config.yaml
hidden_act: "geglu"
moe_layers: [0, 1, 2, 3, 4, 5, 6, 7, 8, 9]
routed_scale: 3.67
balance_bias: false
shared_expert_gate: true
init_std_router: 0.0217
lr_router: 0.000467
head_dim: 128
vocab_size: 51282
learning_rate: 0.00111
schedule: "wsd"
decay_fraction: 0.913
final_lr_fraction: 0.0
Below are experts of layer 6 (counted from 0) of a mixture-of-experts language model. Rows are named router (the router's row for the expert), gate (a neuron's input weights, with its number), up (a neuron's input weights, with its number) and show model dimensions 512-639. Each number is 200 + 30 x the weight over its row's rms, rounded and kept within 0 to 999.
Before each expert's rows: "comes after" lists some tokens at least twice as common just before its tokens as in all text. This comes from a sample of Wikipedia text that the model never trained on. Tokens count by the router's weight.

# expert 26
comes after: " |", ".", "\n", "==", " ==", ")"
router,190,142,165,205,174,211,168,267,211,207,141,206,212,100,164,157,120,201,153,232,248,162,178,170,208,127,225,234,197,169,187,184,203,153,182,137,203,192,217,182,188,245,185,191,162,180,207,243,208,221,197,199,228,234,192,192,190,199,224,185,190,239,220,236,193,250,154,156,220,192,219,166,198,141,237,215,219,231,212,206,191,217,246,174,162,190,241,202,201,213,238,203,218,202,230,134,256,221,244,189,214,178,207,203,211,162,190,185,164,199,158,232,226,239,231,196,170,216,151,171,247,238,157,195,193,136,197,234
gate0,206,217,244,190,205,211,169,240,173,258,159,169,226,236,187,255,168,242,217,230,222,173,185,160,170,213,189,207,189,236,188,224,215,183,202,200,231,184,164,226,176,162,146,138,244,196,199,218,185,244,240,182,254,165,146,218,191,161,97,210,182,188,189,224,180,194,165,191,219,164,203,217,165,183,175,201,276,211,172,211,208,202,234,245,254,214,243,209,148,170,243,192,226,217,165,242,178,192,188,242,230,116,213,214,181,239,217,222,180,216,231,246,189,191,169,187,218,190,173,267,187,205,240,209,179,169,177,202
up0,163,186,179,211,214,221,239,190,162,146,249,187,179,187,212,149,263,217,180,199,188,210,234,228,194,183,154,164,212,238,248,169,227,207,199,194,174,242,234,217,213,210,236,248,221,216,189,176,221,205,183,205,166,237,241,167,180,192,266,189,183,208,194,184,201,176,221,147,183,207,216,210,232,245,212,219,140,229,196,228,243,236,118,216,191,205,196,155,207,172,165,243,149,227,208,185,200,226,194,171,192,259,150,193,169,174,184,225,240,206,170,194,220,195,252,189,194,206,160,173,204,192,180,215,203,201,238,188

# expert 19
comes after: " of", " a", " as", " is", " in", " with"
router,187,179,217,167,211,240,200,195,144,201,199,192,180,195,172,201,196,182,149,219,168,240,157,209,212,195,150,180,167,234,216,154,160,226,204,186,190,205,214,152,188,218,181,194,152,187,167,202,255,233,203,238,216,204,150,256,241,184,227,180,222,174,173,247,199,211,212,156,224,184,219,185,223,187,239,172,189,234,187,231,233,182,196,192,195,198,180,212,230,175,206,151,248,187,205,171,199,265,232,203,178,218,217,120,225,203,167,172,214,209,180,178,207,189,184,240,159,189,152,233,213,217,283,234,210,187,210,218
gate0,234,164,189,208,163,154,230,167,241,211,208,253,180,231,222,175,139,199,188,179,193,174,236,198,180,210,181,226,260,251,220,201,284,234,157,211,220,222,170,208,228,157,210,243,177,169,200,201,159,222,160,154,200,189,209,233,190,218,217,222,166,193,137,181,170,162,171,207,213,179,226,207,192,259,151,180,207,222,237,161,187,230,174,114,179,185,145,186,165,207,205,236,202,164,234,197,238,205,138,226,229,195,185,225,204,194,192,169,200,252,176,219,230,160,163,201,171,249,138,136,217,171,194,194,195,218,218,200
up0,205,252,167,251,224,253,237,204,198,181,218,162,209,247,178,209,212,244,160,263,161,177,204,265,170,252,163,177,169,202,202,159,195,204,209,191,231,243,188,234,193,189,204,176,149,209,248,206,216,239,199,234,215,182,188,188,196,202,194,183,206,205,227,193,245,204,208,216,219,194,165,215,170,219,213,197,174,220,198,246,203,187,218,216,131,238,179,172,169,178,243,172,191,204,147,181,143,192,201,204,229,202,205,193,171,224,229,253,240,188,162,208,151,207,210,214,185,188,228,200,153,168,211,225,224,216,136,172

# expert 17
comes after: "\n", ".", ")", " =", " information", "=="
router,178,178,191,203,188,197,181,229,268,210,186,206,187,187,223,229,124,192,176,261,206,172,182,192,191,208,244,202,191,231,164,173,150,185,143,184,187,197,257,223,147,198,169,211,163,208,256,223,200,247,213,212,196,175,229,178,223,132,168,228,221,180,229,203,118,210,216,199,208,204,237,181,201,175,175,213,187,263,184,189,226,167,195,192,226,173,180,203,238,161,183,219,218,211,234,169,225,176,227,176,218,242,159,217,178,190,172,266,217,187,189,203,149,202,210,178,143,154,217,189,233,194,213,143,215,195,217,248
gate0,235,252,202,246,205,193,184,164,232,127,244,216,217,213,208,217,171,173,187,199,283,183,185,162,209,237,196,201,156,186,204,221,188,183,185,206,229,191,219,212,153,168,176,191,228,125,173,149,203,196,170,182,217,229,184,241,206,236,161,217,236,192,203,202,148,220,148,237,178,213,148,152,243,186,200,198,180,192,174,172,207,225,141,180,202,235,271,185,140,156,196,227,179,217,154,189,252,175,148,200,211,243,205,194,213,192,193,184,141,202,203,182,214,150,157,226,193,177,238,195,193,220,173,164,167,144,141,211
up0,222,193,138,163,185,230,251,254,169,244,178,183,179,212,172,208,207,214,276,190,176,226,196,192,223,203,152,213,222,204,210,185,193,255,199,170,184,153,214,206,217,230,176,174,182,225,179,233,190,189,219,222,168,193,214,160,187,177,175,199,184,232,144,163,211,181,264,175,212,209,244,206,197,286,172,152,240,224,254,227,196,157,224,220,217,129,142,225,237,165,268,205,205,217,243,250,176,197,195,210,202,214,180,202,216,233,164,217,228,189,196,211,219,194,259,215,195,215,173,226,201,205,191,232,242,221,237,188

# expert 36
comes after: " of", " in", " to", ".", " for", " at"
router,241,156,208,190,218,217,183,216,171,197,157,260,179,224,238,194,189,216,161,182,168,178,226,234,193,200,223,223,146,162,192,230,169,184,174,244,169,197,257,135,232,218,233,178,126,183,176,218,183,245,223,219,179,192,175,210,198,199,188,188,186,191,191,204,206,229,177,183,166,191,198,204,230,194,149,170,174,178,190,185,196,211,218,181,181,102,260,209,218,176,217,235,177,203,226,175,187,221,207,203,249,218,186,176,196,149,164,166,171,201,193,216,250,189,205,195,138,251,278,199,147,203,220,193,247,183,221,187
gate0,186,191,209,204,159,227,200,212,229,211,185,236,181,227,174,218,219,206,172,169,246,168,237,251,176,160,191,195,228,188,152,186,216,180,259,193,251,212,200,193,212,216,191,192,213,149,180,201,206,172,184,219,204,208,236,146,179,244,192,229,207,181,156,177,179,212,192,199,172,234,215,196,205,190,195,205,237,155,183,250,214,179,211,188,208,220,226,236,262,240,185,211,195,212,202,190,231,178,143,231,224,226,200,176,223,174,175,204,220,196,192,199,220,223,179,224,195,276,205,270,235,237,211,202,153,197,152,170
up0,234,217,211,198,229,191,212,199,219,234,183,187,224,181,181,136,163,206,227,167,194,171,160,183,265,258,208,197,224,202,223,234,200,189,176,230,186,199,204,159,289,145,207,191,144,181,194,225,159,201,230,183,250,136,179,217,231,160,205,169,194,172,203,206,231,241,215,199,260,163,181,200,205,145,204,155,222,235,210,188,158,215,247,238,254,185,184,164,186,146,216,195,250,184,137,209,191,213,213,234,198,192,190,188,163,208,135,167,190,261,197,250,210,210,239,214,133,180,181,169,191,154,193,191,192,189,267,238